config.toml
n_layer = 10
d_model = 128
n_experts = 80
experts_per_token = 2
d_expert = 32
d_shared_expert = 64
activation = "swiglu"
moe_layers = [0, 1, 2, 3, 4, 5, 6, 7, 8, 9]
router_score = "softmax"
normalize_top_k = false
routed_scale = 1.0
balance_loss = 0.0132
balance_bias = false
router_cosine_scale = 10.0
init_std_router = 0.0236
lr_router = 0.000488
n_head = 3
n_kv_head = 1
head_dim = 32
vocab_size = 8192
norm = "rmsnorm"
norm_place = "pre"
norm_eps = 1e-05
positions = "rope"
rope_base = 10000.0
rope_fraction = 1.0
qk_norm = true
attn_scale = 0.177
tie_embeddings = false
parallel_block = false
init = "trunc"
init_std_qkv = 0.0462
init_std_o = 0.0573
init_std_up = 0.0661
init_std_down = 0.0661
optimizer = "soap_variant"
lr = 0.01
weight_decay = 0.0
lr_head = 0.0101
warmup_steps = 55
schedule = "wsd"
decay_fraction = 1.0
decay_shape = "linear"
final_lr_fraction = 0.1
batch_tokens = 65536
seq_len = 256
doc_mask = true
train_tokens = 397800000
steps = 6070
dataset = "wikipedia_en"
Below are experts of layer 2 (counted from 0) of a mixture-of-experts language model. Rows are named router (the router's row for the expert), gate (a neuron's input weights, with its number), up (a neuron's input weights, with its number) and show model dimensions 0-127. Each number is 128 + 32 x the weight over its row's rms, rounded and kept within 0 to 255. Numbers have three digits each.
Before each expert's rows: a language model's description of what the expert responds to; "gets" lists some tokens that make up at least twice as much of what it gets as of all text. This comes from a sample of Wikipedia text that the model never trained on. Tokens count by the router's weight.

# expert 62
Description: Suffixes completing verbs and derived nouns, like complic-ate, reloc-ates, requ-ests, install-ments, constitu-encies, Revel-ations, usually followed by of or to.
gets: "ing", "ate", "ent", "es", "ation", "ates"
router:126108129116144137151142181173126148152086121155174100131132138068126188105109134096173171117144118102183130070106153160181184086181136149131137142082169169127091117120075079132089093140160100145121147108121140165122091139106180099143070148164086123135109066137106169119125160162129132172122166125130113118115148133115132128101109180108069227104161076090071103133110138133142217167101
gate1:171155153123049103111158163148110142177120127179144144136183131125144121125124174074165143125132147178083097160189117103168114195091138174111162167085159131133140154132172133119097144168081155092104172121086136126058164150106144119102133137111115172180111178126064126138130102183195133183118152098149139155103189121126138090082164162190127085105110151123149150140123055139161122121099
up1:122159112156114133031069115126131067144114095145110125138114113068100146153126143092108128076143099095108166113100085093135120132091120127136104147153100141102146138124159180099131075192141193080120102131161085137116060121114109188162088127086145112091176096103110163090079151206137079074174103148140128110092097146172157116171105162153154139090103142134174121145099098124059153090133

# expert 27
Description: The pronoun he or He, and r-containing word pieces or onsets like r in indiscriminate, Tr, Gr, Br, Pr at word starts.
gets: "r", " He", " he", " R", " Br", " Pr"
router:122139153140069117135103122135137128122152085138204092141109072098109142121166105131115077117105115125120111148115098128090100188173239154135109159146086157138055175119196120093108201110121064057161125103135078149140167113135150136131175122147153095171120089145139143140110110112131100084193148146122095147132124136087171103123139132129116133165048166142166110130146096102132126197094
gate0:109067187117115109111185123168054139139110094153142087096094103090164077100145119171115155093135121158109106168142074087093138135137099173128110148105153161136122140157175096100145162168087107124128142176120136169123105121112124110195134135155159176069160107066165143135123122221127156127030186157112125089135125161129180157117117148166127139115108145106125113146073113178178116156092
up0:182097144148144097112091117124118141167184100162142144143149145089105146087163115154077166144151101131119086101190145155125131140136140103136179138096113109077122179187128162188108118086143147115143173099092120151139070180108139128099094150061092144103107095081111109091098152093072079081101124186158126083132081126120093178079173106139085151109138151136144087202111171096099063124115

# expert 41
Description: Short consonant-heavy pieces inside words after an opening letter, such as ad in sadly, sadness; k, n, ak, iv in names like Livonia, Hejaz.
gets: "ad", "n", "k", "ak", "id", "w"
router:228051141149111181090097092146129146097155101120106173144144159214130164081113123137095105131125108089094061116096120146144141119116142092129130113123115148137208147160082197119102141149153138150225155109110093078136173071127105114121184130110129148118112128062156137131127123134134112101125096175159107190141160134181128118110125120155097135167175127164149079113098091119104112147099
gate1:135138106092171117083080190103103166071130121136174192150120159176131165073114134109134180151127131068152148144123107147174106132120153196138081100101091115124131141079148125107151111138121160143119170101077102182144206160150154147079082139147121111135095092195111123092194100102135101167122145160132117154123163168171092160133124177102141132111181066142149121153189168118075113093131
up1:146109164159119100125129135125111113121103103166145117109098158150140132098151180108099182123142124098151129127118189140174175112106142140060118154118136145200099089108146129123095122180086152166103084118150134132099086159215138141159071120077122153156066086146071105133147213167113180099123159116146150126141103081115152079066132075071087102105114117135123107124170057095152180151153

# expert 55
Description: Frequent past-tense verbs and participles after was, were, he, such as born, had, used, began, said, plus time and years.
gets: " time", " used", " had", " has", " born", " years"
router:071139125095098123134129194119132150110126172136106147145091139078151142197133139076153172108113041139098143117168106144148175140099123135083132167157136181160121122128158121159097120113167131089155097119152158087090173090077129182182077125170072129112142118082122145113136160153084083094113161138122148142129128138179055089173193140128049169107129135124149135104087143133102100202124
gate2:127070079088111116124190115154115175102170170134123139154041132126126157172075081137113125095175170157088160163121165159125159164150103108173121154121188124141138095134110148119180118158106088085067124145170140141200146128119104113146085192131135118126131082115048143129082147116070101126082192191114093131176166087144125125152110121124118179122153139108146126120118173114121158143179
up2:164197110162175124120133160167060140119084120160119154130112110136125144147149095166064158135143116159156160079166153086117163139144110060162127128178114139166122119155143146151196164139095139143145124096166098125147170116126137134075053049126124096127112099104106153162153128157155104163109128157141119169106110090186158107054067071157135169136110160115194101098120083143109144076172

# expert 59
Description: Noun suffixes and role nouns in political or biographical text, such as -ist in unionist, -ion, -ator, -ment, and President, member, Party.
gets: "ist", "ion", "ation", "ator", "ment", "ity"
router:124113131104154034105122132136134123142104129136148068129141056074158112132091108162110169117096148112187142101081112142122141143100120132130118050123171135105098127139107076128173103131083132096135146142142115143088128176105118126100090162127055046117147138159100199087136208138123154155105080130084101107089105112120105178137141127129092115095127119135087111186078133164111108146029
gate4:137110111086135090157135174114136064093108109177111174105196103043092167141138098143161116158120077104140136122109097148081181116098137172119141097100134133124145114163125118129190170188102098126120084162069123116123119113105114099186161093066134149066133151148079131137123111127095095089068112157115146178135058183149133085188093097113175096133082153094114138160128104098087115124136
up4:120120108138070115116101143098142151162047112018128172128154158133138136136130124166140099112117145171113144149156101168116178130107087127134148103109110146093134154072117148144062144127137138140166147058115138093178126099129133152154103090112126079119140135116097068060149053135157109172116143132151140130113163092143099176144113122102115099101083139112091091051114024144064116109126

# expert 39
Description: Capital W and mid-word pieces like ew, aw, af, app, mostly in proper names in tables and lists, such as Kewaunee, Wappinger, Widnes.
gets: " W", "w", "aw", "ew", "af", "st"
router:118102117151152160119143036132135135126156108141123132109113108181120189108205103102086112127170159103108096135090099162116170199117135140176105123127143075147134188123107173163132194173089128182168142109075122147099155155162107153077148117107167129135150167095121148148147053167168116107147133115146170189098137120084113138149101077164114119179116150147044138108162104139099088104156
gate0:143125139093153116152145181117116170077098142147176157116115095149104091138130112129132110180150182167087154140126094093106161121097106151119091124131131102089133084082146113149119121141092108096169098120101075131142119162090121079176200082112184128093120177159197175122157141067135105119106107132091087118059138133090141159130148136242088119091184129086139157159104065141104172131132
up0:080117128112183134138153106165123115137132121122125143102140088150090129137096130110100101185156182127147139110171096139120078168130125108172128150118104106155122139106136118058108157117112130063062154183103149112057143144117180132071093141123111180170162137100191101098023136116131194161140138129135149104096186097194132155133161073108122107130124074141183128102155125092185146075121

# expert 37
Description: Final endings like e, es, z, ians completing foreign names, places and plural group nouns, as in Massimilian-e, Gome-z, Comunicacion-es, Schul-z.
gets: "e", "es", "ia", "s", "z", "as"
router:034150116081108034114123150102153116185158084087139085135123160136131154130159126190119149171168112083147149115173107116172120129166092197148129198159140180106108127134112145105139129130089122097166157138085116066083102156142174081147088163134139165143091106160095108104152137054143130137123090100158100140126126069097146152166095164154202122124147134145137158170132100153147142109095
gate0:146097135142139121124174153155194114140119110125110138217142105098133145121179148095106147108080085139120156095182130080118111115140174124115174164133137169126134179082155133093086134138196155129099111167107114093213145125147164130101085144149115092109146097106102108126147126116130046150069085113086110139114151032127081097170165211112122106124086149128140142075127170149122169159121
up0:083128131142144109109141142069115184081063172123162115104139140127123132117123130124136173146104119152136197177131163146170140089073155165054135138064113104124136115165114153173163113151193135170104135165106128126113144079030130117154117087117082181124107107082113191148126146145110135131155099182110161118173123057165121123107088118151098196162113166175120132068118158142106125109089

# expert 36
Description: The words in, is, was, and verb particles out, over, up, down, off, often starting sentences (In 1203) or after verbs (storms out).
gets: " in", " is", " was", " In", "In", " out"
router:074086135125100140166111135141114132104121101133140142176077057123114142137151086113223176132094102115071079081156128110096123191150151131160114125096122137169127108140142186140118120076146146176068157123161158138183158100160145186143103109112150180091125138139070063150104118145087107134171141174060114120121125156103160164150137144135077134116067161151178170119166152155149140161176
gate1:167091133161164100100176155159068162165085097156140128150140181140142098198106143166109154161189127093137097140169139127103156105108110121193124177095119206102091096126136109111153172093130116111142112110148114077142136113065152184167064143140120134157123149113172099131130131108140075167129111166121125097151132088146092153115073065143086215113132126142065102092086102124184125141121
up1:118145133157042092130078146135181136097100148097068154139140083152057141099144139165100155153089098131085143159063098163141129088126140144126128144052098044089140097079070141088138152124114114109140131161132151058116170146157104135115067157151065089084138143162099144111143156105120178126165116214119123091146115135117159111105129086132115141097152101089093128121100075107093143146132

# expert 4
Description: Short word-internal or final pieces like er, or, le, os, et, especially inside names and words: meteorology, moderate, passenger, Single.
gets: "er", "or", "le", "o", "os", "et"
router:169165130193151095096155159183146086142134157122147204134125148156147079122083144129179154127081132098160153156045109100148162094104125119143152141105101143109154149083144127127119172179113153142128103126089174144126107177112163085166066154132101045133090127135091111161100146099148138148057106193143125129029093113124139165126104140157158117109178103089141119176155109116159162156135
gate0:120138147133124105164087099146151124118149096174130208181160137177143223172151121125138099112084171113150165157108159125175122180158168116136138144136141100076071160117131106115132124118096117173114089139097067124157113081143094136150111133136149166104189137194173137131166095134081099120058155103163134159128117075127092150205126156164110169110144169109108059086157118127090157133167
up0:167108138139155121133101108143170120090118124115131129109114106131136176189146102166169149139081148086106138104106140146115070102143135097187076188113090111176128146095105055061146139125133096144150138135114093167045145160110137112105105118199104163142141073122126113122132116097030159139136122157109135194130126094051154094056143143113174126110101124116162157094116119087105070149180

# expert 35
Description: Capitalized words and mid-name pieces in lists, tables and headings, such as Cup, Park, Year, Road, and pieces like ey, ep in Honeymoon, Popeyes.
gets: "ey", "ep", " Time", "\n", " Year", " Park"
router:115146091103154157118132132065133155102144156111149060141151163211109112114087162169129182095135075123152094127111095069098141185142047132135109131125208086109178114088138193175140093047075163162121178160109163163120143169082120154127103123134192171135125182188145121111120127131151146175098128111115147142135124108120151143179139136114148113125116131158107108107124090175099095120108
gate0:182200130143101089169116095090141111070080121103086095107111118153082125165120087100171149185141151100153146144082165177149119144136129134126154131128111128126092113169167153202085162151147136101081101093102108119122150178091069124163151095102112136173169156053087134182119115109117126104147088119138105125131074111133184168099092186093168174096116085186143162149147088120100144092156
up0:123178136158122124153117192081170147186157100170135139138085122125166156117168128071144133109141141094127090151164121138138148112148190124080142114117181103108105167167139197169122168124180061079141087074137128131157096112114135122105171129101117097122128119163110138141099163098072071111106140118100160132096201135155114197098115145120179163111167165064140097135082126155104162082204

# expert 8
Description: Inner syllables of personal and place names, mostly non-English (South Asian, Hungarian, Scandinavian, German), such as Raghav-end-ar, Ger-ard, -burg, -berg.
gets: "en", "end", "ard", "ov", "and", "id"
router:159120138099159050102161112178127149175150075125123108106166133133111117117130093142090119147101149101197118114105111190117109161120166091131110115073162113146147123103135176126157127186150131093128106119095133052020125124185137109116139128126145151119100132151109088067138106102164171166143103061126127153161136122127195064119055133175155052096125171111098117118112093120123120093158
gate0:125150095137167091188178164169074086117081120146143133086124138107118158126091114128180079105091139109177133058098110178124155119153143115153128114129168162178158111162086173127126140151107140217145152177085121139152157127102117177118127133118158074164193112138124122133094152109147121084119129148138077121149120193135063055186108145121072123172185164109134142092114121132181171119104
up0:107162130109135157127125083124098142110132115119057128076125118104148118179107100146104089120126120106224109085103110139155101155112080171127079142107121151191169167103116135143106087155141045079092110121111084125118116121103097156106130132126109123131097126106106136166101158170177175169149135121100073062177122211117208124176115131067116138136106097181135144103167120170145161158179

# expert 6
Description: Short word pieces like re, es, se, ne, pe inside names and words, especially foreign surnames: Bendre, appreciate, processes, Bres.
gets: "re", "es", "ne", "se", "e", "pe"
router:077122124130156102097125127113152109143143109144150183124136104109062145126094116095137130123138031100117138111120153076173131085161074149106036138107138150150169122102136132090084179101135108068128135065108158143138132175156160096153074162148119122151109160118129041167146095077168120131085146120164154142108096120173142100122136174133177191139134132102107076111163070141140188171098
gate0:116132154066168159096114106169148131103079116102114065121093136135137120116125109078143076134116133156167097207082114137117119121143117143079161059084159150108116147043141103106161122174115112124132156055084147107115103115169145119172107100116216103152119138123113115089103167163152135222131125143114142180147132091141170081112098116121122143064153083137115156077195116116098112157139
up0:190115175112122102093110177121153173170139151180168181113107151144155173145162115132076089124124178159110166123081050129102131097127193103143086112102162078151130184129103154130131115141183084151115151112162135131189080157144154132174102107119119113088144157135086163139155102097143131194137082132157188194075172064130157125141112126104117162141107125126103176158132139109099131139200

# expert 40
Description: Single capital letters beginning a split proper name or code, usually after the, of or a table bar: Class A, Machino, Fujita, BMW.
gets: " C", " R", " B", " M", " A", " S"
router:144159157203090141131091099136125120092155148152131134129187131141111084159126133176161125130149135128141148154135122113154172144210140121082134125181083116127137072166209166076128151155124090138117139115159160103127116074098127118200164098107142107175139075081124106138073095143127128024141125148068146144123171146070152154088156096133189178138090114160108149147129180128148082120124
gate0:156120155173149099126153088097141166186113157138139174134185103152132131138156174117081126082146163133086148136118105156156127098120123138113099118164142135182124098139156134124109150083134145131095157173148131111103235131166219162114163153143100125126102126182129148188173165122113135080078128122077079173079099114087061139122124094171126083188135121136136160157138067093153108194123
up0:186111089146122123095145130100068126173101107168184142132144099099116114146090132174119121058115164123111150110096155154151177134151166124170149122108165117209101110126095144078120089130133144059108159075131112086134168079077132108109190160135108086094120191088075065153161074135104077092106130158128110143141076141132106147150123074142123088161198151167146109142164090110135092149135